From a checkpoint of a small mixture-of-experts model trained on Wikipedia.
Training: a variant of Adam for the experts, 736M tokens.
Below are experts of layer 2 (counted from 0) of a mixture-of-experts language model. Rows are named up (a neuron's input weights, with its number) and show model dimensions 0-255. Each number is 128 + 32 x the weight over its row's rms, rounded and kept within 0 to 255. Numbers have three digits each.
Before each expert's rows: a language model's description of what the expert responds to. This comes from a sample of Wikipedia text that the model never trained on.

# expert 2
Description: Final suffix pieces that complete longer words, such as -ity, -ine, -ire, -ation, -ant, plus " =" signs and States after United.
up3:131184114096121160151148112137122093113110140156132143109106077120124114157064122070108128090092112121138179154060150183089173094132090202140129123132169124103105137108134094051117117166132202207116100066099148126158088146099168137160142125154185106150135132215113197114096192177118113116100130111098159135105149047148084132096112105111120156100127133166129089175145091162096156198132131161146144159124211161132140083125079069147162092036116102145102087053171109144115133095140142104144135144139072125123104129144079119087102160174129139148116153124187133099152174158135114130135168106096173127144124156089191132132202106115123102119148160140107100129123107090094163081127155120109096099177108141118148124129138139107098179083156130155063095103138174113102125108074125
up4:122086144151134092108169100083134107102085094123125107081113159108143109102163103110130093094115122165168085161107142169154113191153142114151161093129156152206131153128101150069162149107106165150116124159123104128135158084100098144102158138128110145096101115115136168046137135148168122165143087096121121054090126134108080152134156193106062093078156126152090109108159163128093151166080171091174122135095074059133161078137098134138109112079091091159175084204095142188130126164157212083151120124115122142138106097106154120082182156133126109078123157139121069103108096130117103128163079179130109097131157113141129156162120162127175160092114147092118082126118177116099084131096146167114112103217127198100116155149187217158099085080089098176146135120082167126103106116121146
up5:148125123153142164114078107141146114109114146120079146083141202128143143044112098140122126149108097106058121159051103123114107160166109078158141124154132137098140156093151123141134155124097128044091104172149222168102165121060125131042084096164174111121172146105196149165107114108134164140144157154153102140205130122135139188132133179119111097127129053111129132091128134113183135150116143079203125177184173154155138125117085129106108180151122123148084141131111135122135128119182139180104180064136071105143172160152175125156174087137175093130111117146155076093115130130168171123092127116161144132135133108067104159170156107112122146147161102145130110099109167110148168126094190105128142115115136163072162129137091103136109108138149092099029100128109153122095162083199152
up6:162143125147112154136159153154142095124123093137170185105099088162107112086120088183185089146110165149172083162147168130098082148146079073080114055071087075119095087106203154111173162157133172088109036120150132145152090158118146160134162061155149182147163166089135126134091137141098161116121158106123104141142155106093142165126121160175132142117175145096123186134153104129133174128124092145100067161141178141150166118111106107116157122154121119092109167091126123154118097088086115123117117145115056071127161086100100094177135157123193140168146103116145169120091103137084133075145179092172160114150077143100104119068121141097088109143172138154145149170153124140125145157111062134187169050116140161181155120130076111141085150079155066179109091124056118110115111113132105
up7:209105143140170115136114124135179146065129153151054135078125117131124161142121114119175082145141149110111131140124139150086115128168075117105163066128166113177126124132155173129123111116096149183100112063085095094167081099123116116163123139146133148228130107123137145104118161232125084137133182120081171101116156121152093142172136125118100129122118155113115119055108208146074089092064131139113128148129128171087129148200153166147129130175122143123150111128145175213084144091096155130145126160147131087099103142126151122049146177131063154167079136109118097157137141128129115102119154072138127136098167107131101113168111061073087098137157104112108131191108072144168097118117084091122123155166123159117163084113152143126066073107131102113189126149098154181143159104189085

# expert 8
Description: The word of after nouns, plus adjective endings like -ic, -ical, -ial, -ative, and ordinal th, as in Democratic, Meteorological.
up5:072100124100166136160105181091173119092124167169123109102123104154128097154107158089174121136090076138111143110104186114114116150162120153114152143074141092169146093159156159139122230125117173087144147161127109143066088118141187206133161064109144125136152106134150165144108071121153053109151101131127120055097160105127196126057176169155138174123156142165154162145171202146152173184128099123169174113110147143083128097176119087094170109138139116146130109147122188176155161108129122109175165111125074119050053145106161102095136127167162084141131133176081132143108125149145081148126155115159170181195116148096138102081107112124127121125095112137150114130122100102124104109158112139157148117176131140143109129146104171116085153092158115188159126215127124088154151069167136
up6:143156150094088135126113159120181100151031144137161100125164116199154152136122130047102139102172126156145113053091072148064089131171108123055184105151110182170116131110134133168073169113095153086185103114150138199098142121141156097175146119164120109136126107084172134128074098130138123147158142161114137130133148131127170147094103130122133132088116086132166087109186106098183088188054126135115123054149071116118133135145130099154142159096125128151136125130151157129132123155123142131086182140077127112188089158161109150145143152183167103056072221141166176109152120186137132134085144098164157186149119067109084100116094119121146131121119097139086117118071176115104186131100164169108150137137137115133119107169089099159089127088136101129158104165092162155076101092144112
up7:133152107021113109102057123121176151121126112139175156145146092159164091091130121092138097118108143097159211146141152110109131158173147150115165091128138188089115081148145116184125165123147132104072138069052209118151087065119159144073139119123202154129171123141064130168078103126099115119160107067166108129110118040127146080112145130148167117159156142150094124119125124083119214161153097138138116101155143147101131128163153144116110140095169112154125128071106116169151153093068096118100116135179148094121144150101162186126117117128158128170120122102115115141166136116114169144112095126145128107112106094120162141111117155146119068146124170139139111082082069184123191135131162143154166095161133142152159136143078153213143100083142173066089070107124096142166175155138187
up8:143113142106145124082089128164158095144102180127109143123114173135130121137104128156148151119192110159088131151085204118133078111129130088142135149142107124138097109127175132120143145129089173176149103118122148106177029104153137131089067101125211175120121116131190192112123106155148143161123148182072089133128152133130136124132146124100160156112136099157044113145094148092194119075111074098123159119122136199100135146132151168148100101130109144139114125119164153174131143097147149096089120105166157109109138127114172128127075111151146059123103087175122100096097141147155103120125128159082157076128184125150050173142134137092141137130106079139178117107106093150153169170162089142087160047127143025152176102099086113066044124151173108082050140102133148152152160136191132
up9:170168102144127146110102140131159119127158069136143127135122072157164175110075179165166100079193151133090164179140159116126079140097107112194170101063121146104142125133084135146126129128104139143138079045131177156136107138096125118069092137069156130137137159152139160125080130089131116080183101107112137124139170144163092106130121132134154086173088071142094106132103123106200097131169088144159126116130155141079067137186116117148177053103122108116160106135149141193116135133117149152047090134111138096170098151137124102101199170098184110097180130148133136129081121197112123133095096127199091067085099102080101133139143133175152098142084143114144110106054078107149143170114130157108168107162162114110175085190111150042104180095148152094112150157128098133125122121123148

# expert 29
Description: Determiners and to after prepositions or verbs, such as the, a, an, his, their, first, as in led the, as a.
up1:145098166163154153130070195155110113134128103117140086093083134164207141124077127146177180126103105145159179069107145159096076146143103138060113067158085146105126132133114168136113081158121113159158197128183135162102129168148128137072173099075097149107107152128089111130126138166156096111137132048196130112155104171122129143069159135164119152088091089127118135081163103106161089130053149085129093126162105142112092104122149148095114144154167134166129120147121129190113137164139099040166224153081097096121122158078113157122128130108180064058152180136133142104143094110101076114112185144132110154083079133151130048100134160133189125102140154158111132170155088126146144159164120120103103101128178100132151113163154113178150142131138134124142134156117143086188116097074117
up2:138144109071152152140073128144101150152091150129120165129088147152108166123176135126081134093166123124137183135162082187123031130146068148090133073172143112140072088108145091106087102155063176058146131137106103129126123098141184179094158083136208128113155158120126140092139118147096160075172130123088116076129122154112162111110158110106091166126078076118080159125115101140107136096095135173180143121095110121094106119139103088094138129158143117131134111170136122166137154056099132137053145138142117127143136162106163091063157150147075109122155175121129146107165068125137124173141186167127120090072105132168120121121192152164175158111156127083116195126098191159148216134125082118115144105137094151155120094056132162162062132105105155198144146158173124138140138147187116
up3:171119134195142190185167090177135141061121098102157121077061094063094120205139080161080142088090175134129078153089119158124114103084109168158128079113133127120103137123171117121117140122120194153129125156136129134126130125153068148169075159128151168163131147131117152138194132155152149127122091115128171152126149158156109121090120167145154087132097135161086073116209109156052143129141149139157141132126197129106130150084124159168096111075137070123142160148103117127101104117124149133118107096069170187124175095159084070160138134120150112121119166186070127130109126151165150125136118161153089066172126148114107089114125209139124081082174122116148120051139104115173142132091096078131126131077160111151087106074121106101198180099120105126150144072180121158139158074114114
up4:123187188143085117059095204188158074093139110115108128152131076117113077122148145156080133141135139176192111135112107133160086103127164049140030129142120132136127099135082119067092141066156146128140069138184158100127148157162144148114098147083150110108131147123141133077151132113093064104155152119149132124116101132143133072152114164115142116130192086171152152146158170148126123126099142137139118130141167080135161146112063098124062113096173102155147109145124126127173159124122057119080124101122128108099149140110142107159123091109141141196183172209113103151106109150134113153169069104106176099134115081135096112146157130171141116116147188110038141075136158114140164107136170091166124057113081131152123145147189108110123122155161096104185165093065103099182170117111106
up5:174151118144126171127148117118141122130145091192128066140141136172154142154080110147141179172174117129115104125146178121126171113126104088077133152145146107138149121065117160198134119166123148101218167155126094126066093150156103126092123126128108114154106131079142101143073120117166086129114153143096152126094117109147151127138110093118191182096132110134139095134144164141014133138098142192071162099136201095141176134075124172110150120108121121117127068108097161092065190116142093124190201122100125070139089120153092151185156136114166110094096110117116123085111096150144125130113166111144115147109062102188136149110091125168137133119145114143196153112151180137130150247140077145099201140119135172114155120102166133152089121102086110115109171197133105109139069155129109

# expert 18
Description: Opening fragments of ordinary lowercase words after articles or verbs, such as imp-lementation, occ-asionally, tri-al, s-ust-ainable.
up1:102187135124119185150147130101162169092093120137122122187125073149135154138164097202104128176106168088112113111112176134107162107142167100164179091114164061134144179136114096094132148109118119124113104200182183148153115074104081064127152150179144142103153134167137110114135152115156136121112178114174110087160159136160126145108109113101116085050192146150086113139188109131139096110127126120107127200133099117149130097097117111125148180137091175142145140113144126144119120116152132192109050173130081132106158098133178170050125134099090112142101138177161103126072125188116152127142102116149131128125156092160122166053110090162102129128126113108151167182156131129108083156070147100158105156113128093130101180169151171140062182109121054200135121111119099096103129096201050
up2:092086168124117098113108131086186104158145145130082145095151168113116116157136140136164124127179136131114123084111172134111114095093178161131102054103149139129080109096150108105150133095168119119079111107159041138138087090118122157134094115172132114149104162094051215110125165183165150117138110101111172129107151140156091181124192173104077096100126141160075158158133108124153132126100138093153102147140164127121131151137154149176088097088138120154119163092062169149119152104116210114102129132077104131046132138116121139099162124158119079108185200129103107112125111178105094134199137129154177186108134191171121102104101115190151121153144117154096059139118169168117116113157179113157101071104119072162173177170171161100125130154096139167196063134146093113177084113122131
up3:135138195105122083130156080101152151163136164144134117094180091158149150162188196162111139118132131101151153192106185129149111069077120127162157140113109111122104174121167083147138137112123158118141025123143074090164112087119151094140102097151134145069132132127068115125143148142159082109140122069163137156183178108149142102175182133122108089106200153143073131106131145149104105116187113152151125158105130115097120075100166162151116134148139154039096146094122121167139162141168104131083134077136171099141129112172133133088135075085116073153114129153103159169120085182184142120137124098139088088085148098163148128139184132111121124182060123086112073097139137165149103147124213104120125087097111135086158096096109139112076142099108159106086091139116096175034100138086171
up4:193177142146131125112100185059146183100095122096148165183171071113092065140125127071124116128102084133161136137129218133109162142091141184173106146052182115120174112149136109186120133143148118122117156115076101163110101154164068131113181081082152139088137109179158139095063119132095101097074143152134140098148077136133125085121146128117074102111117139092032129175133187089146132171093145148103156088072108124127157177173141133085116127087177113124150163092061169106175175152157134103185161097176113096106131104144118105164119094127088113131107183167160110129170161094113143146070181144119151127154155093100155142105071144144139112157157130116154138148164139153165102130153089076103139162094137129140122105150101121161136165103116096194141122115076141128120128171063139
up5:166071134149079094112140126106114107123129117130139145111111057135073145141169134156132108138170174111071131152131160104044134142144145141142123116112176111165128134196112093027083104166078127111141112158150090121176086090192140155145177088129148151076127120141118200094078154074126144165143156133140103093122088092121091139126172100081123114162164148188096074155098142153097140100162146111072096157134124132197068182176149139147112133102142116099134162133112186169130143110158168088097128152119191101152123122099056200075125175144137108148134201124133101170162167165117122130086131087165050172086112117129145113136133101127111167201134107142103126105137143184178057152109128090112139132175172099149137092116117108112137106156142131123179133143119118183101101162085132

# expert 21
Description: Single consonants and short pieces inside foreign, Germanic, Slavic or Japanese names, such as Zah-l, Kō-n-o, Kyr-g-yz.
up1:155108080109148134098125120133077177141148101174101127119104091132077138126051095134140141119129169134092156146148146115134065117151065153131158180140120115102129132156137102112070099169105183165134049132134128172123136117186139076089117096104112156116183165152156139166097130095213086088161159087114158148068118082156080176158102128137164112089075072165071109146096139160139123173148105099133104135152140139092181146199141061085081102131151131130132116157057098151141198071159144156144110185168145112167121127104133091157164107088107167102105180151094133162104149132094072142128172124145083136154108134064039120151142120126100086086091103142137135098160070133152137133153142099144080103154143139144152126112135063170136118092144081104174114159138164136078139121155072
up2:119156070133134144149116162135090103126067146159090150128119153122168102141123132100153122098094137152115163146052157158086117115125130153165155121086090095153184130126139138093097090169085114165138112163133107172127113130178078087155146099173169113098133121132124167127096160153141078117148149142112118105127159116122044131136193075073070132163093126168102148126174130090144147178107166103183132120116128093101084163186068067123123146144180088124139131135141143158212141130104117119100144109061096090150114121096150126145115091186079094146090135128124110172096082134139146118129125160163086067163168150116124062172140131081127050122160115153099154067106085145142173084195126129135147140086172021158090106118150117149105078075125149137084063144061125146161090154116135
up3:108112113048159107142128105173169160122103144091137165088094124215174114136140100162173152145113128170170132145148206101117097154134114207069155092094115140100105071093137103117127073151146188152141090099145115081136090137096138119116119083139070076176076142164110158142138066155148123137132139090137143105122177078183122182110153132097127091084062127157112167087182110163174148146093140065132128141118144092140097098081134180118087142126116142115169132144098109174131134105136151104133125165078053128125184120130125151147132159178076152133035157108166159082118143111104161184085089143154123109159129106134070168146138083133095133109119115172156116134126115133128144201157133130147161126170142141120155198127110158123158089140151088072110149108121138144082176135201078
up4:141087096152157129078142074156160189075162103153126140134139079126089131147110125199104138199111143121125118197148130187176121045115105142063072166115175063139050111161151127167108117107128116121116077103134122090143074149142199151113092091154113170156089109135104173115092123113088144146078118112111068116088135114168150155128142108102163171099138106158108087111157157197145101140140135186107161145137125163155128148093067138100079077098125144157115104160089130152152116071161149161117105124152120103074148142115136094090097056122160115203086141161157144126091140112104048123127121083131136136170159161142172145108121071094147107169078112102115072115091144170140137189104131177200133137123093132088122145126130149113155142113107128105078172127085171133134150192131150
up5:120138115073131166152140149097082127106146089100127123124105187125106166099112150119143042161149111129175126136136183170146107126155146171134122091144120122148135148081110148131186168152105159202154102135033152076127130128154156123145182150103099163155059093172143136073097098206122118150086143133115076102128133152126141185107188098106114093097088130160166194120165093141099121120160134160091155096081110121139198111154130067167079122088094135070099184161155144101124112136149163110188153100076148090142136055057120136097171114169133115100106140140120113188159112129166125140168124159101149169143083138076129083095116085129192111133158178153148106107098134116138121188159113110146088117156120147100102138144142139185128115075128135075088140133037170128138145069114125

# expert 26
Description: First piece of a word after a space, usually one or two consonants like s, B, G, d, Th, as in s-earches, d-ate.
up1:191156152105171108109100142094178142112118141118156152089143087054095149152124154194097144098096118075162093167136158161171114154138125096083134064140149148094188102149220108124111133144152128165156131077138145113186144095139120146073124079087151176132116111117068183064107132153102101124045098115107119113135101137141084115126054193092182096132111144131178102118120145132154034132065113119118106124159083098130163158172040121096131071126108131122159133095159135159097127152188119082159149103093131111091143118073081125138123127132197094184150166160154140136153138151114094115126111173147167122140088164145155178118105146136167090154131087172108092105112149129184094110032177126126150116172113162095127126159123110126175143094133101135100160132105138115129157119087133
up2:137078133116180133117154155115153103102100092106117117193133080199110139138157111140113123108090149155133091122055121150102107128131149209094104135114149167134146134158168099128140128113084152142111182167099119124087105098109098125165119074075161079133115174184073172146102083148119138101134070105085153102158086147141161085097155193204127120141126136114151171113174137149209136151046123033170129117094153117110097124084134175138171111064114087124164111111105115182140064131172089121080171122102142166095097127124091167126128051138121165112176131133147118117139142154118141161125146139133142107119161095096128172177157137082154141116114162141105148104132158064104176149156145149110103222199156174112102154144145146090163084172170079136132139133092095147092132084112103
up3:112168100132109122092185155105174124082114114126071101126151108132133112140104116149147123165102102120129147130188113113097103199147109070095104082103117131115117127109201084119167153128142135138143158196182140157101142081105167158108186113108063107089143143146137101165158119090080097087075144141196128093131115126158162127174088139121166126126100135131089123137128144106105161113063156128112149071138147085100157152155135140114139077109156128130145073138166160130108117112096163106123109102206138049077073169117103130087131072141139127148129146124140092158158122088136119108091217124146083126107095055080161117050169162140100113138126151112103151107184177101187150130115120092156154121148135084067111157232141205123168194140095107131143109144141127168187164106173120
up4:136123067109149135147126121150181114103100144155136120136169121185133088154119098188189100090154067121151093163113089162088104124178156156191159105068145151127148063071133152137100137119155177124118102144086134102100122092142067156103141128157154107145157167147091109112141084100101156066140162136113146073080097093141068181075147158129139139180168145105140079124140110160168150159114132190110184178173152127056130102159129066166143137114140171178214092138135107153094137081189143079159090130167125131135191136178127131073089088141134128137139110189144137081182102132108111127157132082123125051130124110142137113147114116062152103102112160183198168140199100110142104169133111105161137132090101133110140187110125164118171110095151144154131157112122163112112180101145107
up5:148175093131157115128170142112122166132106136112140233142082131134111105121129096129116121113086136111151112201098132172139142171135146224157137063074133135158147200202150093127163112115118182109105173127089116117166128143116145059134077079157100166140136122174093108077105089097104077125090129126143145117194086169097088167100162191134067105118151104124144177117162129142143202165116106101183224174143128120104135138190072100154091147122127138132164120151097121146117103121140159078172113100095092095183156164148125097169121150158142126135119157157105080123114103108117095123093183124107225119055094186101145136118157113101122100133099102141124109078124124123123145117117129079125147132159122125146100103111084179170136100098124149155114140111056103132082152129090085

# expert 11
Description: Single consonant pieces h, v, w, qu and capital L, H, W starting or inside words, as in house-h-olds, f-ew, Bol-iv-ian.
up3:141136116097145118178128096077156119163151108083133165127115105141151165090136140151154090097113075102191155108166151111114076161176127162091170075090121074119130105155167131125165168100110165096138102069085119123172105138142098125090138070165138129118102140197135126087093117074110123113123157124171095097093167090165090114128155238125097122128147167154137133087129172146097164157139123170162147143135075135092105092255110093138152117136125172114131091162100130126074075149115138124097137148099120065139145144149149084114152154163132034134155206104156102132130149140120089136124122132187126104167114154130165050163122117138114075108124111116128098116104170127138127124128122123140185091144148171068145105167112131156073126066090109190132121183057132153083112074118106
up4:122096150120116159201162092108120150121186068090153117161122164131093151157156148146200066143121147097141077124109198103124080100072154168134106150156159094119097183154136106127134094140141133190084155102071101129183082081108137157103179085197113162095160174103181153142083135136140114096101104085097186163057132146149132130109055114092190137166129145120124141126127189093093162125085119131143162121108135123142171081124124143067093117106175074130113144178132091124105126090098157077155049151174105094140094068101131193160121132077116116157142128085134149130159123126127129111187125146067163136137044143151122136131138110133161123116125133120176113179177173160148122137154106138104149148123099141147110097099065127076119172060071144115125108132142103125158143161150088
up5:137104115110175157110150133139148180125110143111133100167170137127059133083144156198111124114168155128093120127141108166111113157139128076155103152091172102134127077094132077152071152149085117124079087116107165118135109092166177075114110052162092140066145095137137165122090122102159194165143161140138111133106114093135140089105133141071184140098127112141108053139099116074106129157112152166161164114140120192111157175110102132149153056102132128091089140154130094165105046120144172120152107107114135106128112176154080110211137101153138132161111173169104124145161120168148099083118116111118123140127142137130122120078135167086106173184111089138109171188150197218195166127052109080105198154119118111153135160136066156094156174126130103122061128092140154173080112104127141
up6:101117111144204127113114160160180104124098088128125140114123087149120103103122094139130149110107155052145090188097138118126145121140151090107137159152129194066136118123130079176091145142105148110140153103149149148146144108110147095069118115144080082095158162115089145202164078073144150158172154103136102157072132122111104129123101138104155092154132129159110098078147075142164107158143150206132124165168140132115120063169106147130087110110137179159160151109136068126123224135098128120086150124129123118069152123119166175117211137135141128161064117157175132109136086161105120107129148093106107097070091135123144123128159118130168096154145142177159133069121113185162141123139214052124155181134117168062078203151130173116162117129119180106169083149191114125168138110186189
up7:083149133102161124093181091114160084152143124163151163124141180149153135160095209137214137160156141129199081089074176115154064094148152092070186122152173129172171137059175137077134164082150108166122102083176123062144093093126160126118085086096137102130154085169167154090111130087181133091170088140066106125118177125111111109114110112085100150086132108178125092127120170107127160093119122143103122145083106151134085097081137130147165116103143145104146129167169132132167158074072146115126111118163094181134128153166086149096101110158097120099140108156160147079135099136137155142145100118144145125161098099162182144088153047127097154138116132068153120216162124147139119142133116115143149147162153100108166181065049171113106111110140125159071119103148175145143128155169123

# expert 15
Description: Conjunctions, auxiliaries, pronouns and relative words in running prose, such as and, was, is, that, which, he, plus -ly.
up1:148112140191177142139156101187146136116115202088113090125130144131076118137094148134137143104159112083119114102157134185099109151123134105103146118137174062142107153142178083133199144153064120193145105098176148147094089148153121128117136101128009074132070049127082113125116125092092089098115126135114147147148176090098152113090103111101206141116162155146154124149085103111106193160117120171124097205131153152094149148122142086116121139123107081115141062188165044091136114096127108153174143120108174086125157099069087121174121109155123129126143121119107153111159155172115102133103156112153122098145077120116173146068060101103120134136124102144097122114078104147136178195089145114086131161146126142088105158127148129101153201160145098099079110064095114126198133121111106
up2:171174152164157126119149086151136133145079116135100100150160108172135075126106194096142138104134131141156110106081116166091125165115177095134110097113137151154155118081087099125120102107146129125161112105123144105162112101113121114149135155114182138155079080116135175124155157152129118108144163088147102126155129054156132145143040136161121128176140077103186135178105117096100100146064101153129111155111092091102161112088146139120113091080052105107067133129087161155150114094163116159126157124137128160102094119155169076125124219133150109140143123104137087111145136204152148166146018131146180142119122150127214132139126103057140157182088122122095127157132182111136159121077213149099149133186058154071134137089211109138127151084105146203125102095113142144091103086083109
up3:176144121128137147133159165149173118093090163134159142105102121141136183122111111108132171117092073109176140078130119117149123143137138134155119094097114102095120095178190135079141119165174125102171111099121129117179095125103150142129123096091157121126110104112064170057132109198071127121144082098070113102174133055089144125110126120059144141110163161208119148157054127171139120136109129167126105158151132140104114141187107147115077106092162125104169118179180072083117204105112146114171112144187131100255152120081139120153181111215136102132123154091113086137084131138115115122110166094115123114127081158154163088105156087150140107085146032142103138144098153163123148105125167165126106061168130112119160091146144146129159077100106081149118109137149108157126101070154106
up4:112121132204170128140101138104125106121132121113088166081132099130173138139099094155190203111164111162068135156113095110097152115138120084144111146094124130078151115111135079091107177148116132072088122161158127169140084100115114137096118081123094137140150098149106126129115135089114083129119124075118053127167138109173078099170082162100119128131131105178078079136188130117099114144111129159117108163162185092144120053136121128113119092102122108164186077129127098119033160107143164157175156216129081152108142150126131169118134174168118106118132132082144112133117117126122092140119127103150020066157143131129146136090158166199162177071087172109156197137162155166149172112138117141115086155105138171110168137139142135139199145156072092042094153147095074153121108132139086
up5:105158121147140103118166162116146153039148121130151116097128086126132161139147085129146075082056099121130107167133176150152116115091098151069158086108133099175161149115188094113137147142092139171100167109144079127140131115122095106126105154139116153135097089069122155108141120189182160098110072096097173129146172137127128187068128115121135166141177145138085157147162137127159166141080128105229163121118121096143107106119119182151124140130132106120075176136187162143111154121080112135117105112162099134133109073042068076103139134177147140149048123141195144188096053137156148077106085128149125160068118088090134148174107117132095147099138112060143081175150157177101160141108145151109104120138177191135128099122147148158187189135143137179189146139165115153143105086110148

# expert 13
Description: Middle-of-word pieces such as ad, c, ent, est, ch, ast, usually followed by suffixes, e.g. m-ent-or, b-est, Acrony-ch-ia.
up3:089174096131099174195117165120129123089127092171122166130087093115112143157128149135121091144104165091127102102151139125111055148140065073121159128155119115123155085143119058154068210198100112114137164117105099195119132133130151174118140149179114137052139142145124138086110112136177122121118125100179125150170145109110103173120101166106184109104141124145130114106139094152106101156128137152098142070137130132096181158139108116145074095096081125130115075100145096108112117152159164132141170181067129091060158163139113062165149176139134092197101146179166111127146153106136135143100094105202156140129135167120116112093182159108133130117122126133176152094146115150117143141027142127165201156087168129077110140146154116077134188081127169117164105118170206178073122073103087
up4:129070114155167159112127135140146091096198097129112142163109128182150140051092156225142156123131152108117138150120134138129126118136094161135127103136078019136091131136112137138135107135124109134094123136151069086130082141185103132105097089157098151097111133119071152200104174145102153165131179115142119068089102173145166126143108148080199149124102154108054106132110135130166084153150109163119136130138132144096169122190118082155113123097081157094119110097148135116134118093085163175175165180146136127103127196182121075124187172126170151148161143168139131125108163122065057082150146152199108209119126150074158101146122170127114099123126145105117170084151094168134126125072156118162160156159087071155133139117140119109154200124071176109141125182116112140142064128127135
up5:143131095156123159108130110173118130146168101061109136106165154151182177141126124104189099096179140180183101110137156137096106107085127112162178137120144176137117104141147148085193105112121153147144097127104140104146102128137218143086133127086156163142110180163191122162092052166169080160176187123083105097138169125098108104126156176166128092192179101081128121038142114132152060140139113108097079169138108109071166092144166147109103140163161103126220144174106201160105138119119082117126151137149148086138123134112162083113161136129208136163158104157092118129158118164104130134142076143153134145156079134085068123155148141163159132159096143129183123155110106158135102083105117096236157111122097102110089116087139113131145090127117148117097102133117130106131058087135125
up6:087095189099148153160126149172154114094120104102144138092096085157148129079154144125117117143136105132147111119089138125107102122117091080083118128090149119100120105147115125103083086149158154147141095136071123170186143135159118079125134143099137141141108125216192182165116108148190118106132145104085169152095124101111108145067141133137137098104132135151063105174107073155139106081091160176119076115101159141121186097139184198215073089127175085178158139144193077137127140160151108141113140158130111096127059144136094174132132134145155098099055144118131162187109027135099108081155120101150066144137115092125117115115119143106160107093155079125215135150193147172111119200138103146184101133119110165170131119079128112145154138089145116108164158211138124105135087107151101
up7:117104109212118208116130106153106217120150074172085150167108124140129180145119163110197171074206093139147079142168127148137150136131148063157138197171136140128131152112126053090096097128128135138150151130117172119148137122126157123090071143111168133071134121123157165116105148135144095143154120114126158132155090113130163095072115140086153112159148186217154106121124121122098126138123135155058114156124133186142050107111141130142150072126129058063127164146153123113127120107160124080108123088100156107158128129166206131108150167135185115128081150169157097121106110143149092126144135109060141136095124119096115119126074216139133139180157095118118065072088139141172139163105081146109134189168096154193107193124118118119149148135149089079082123113166100127140102123146098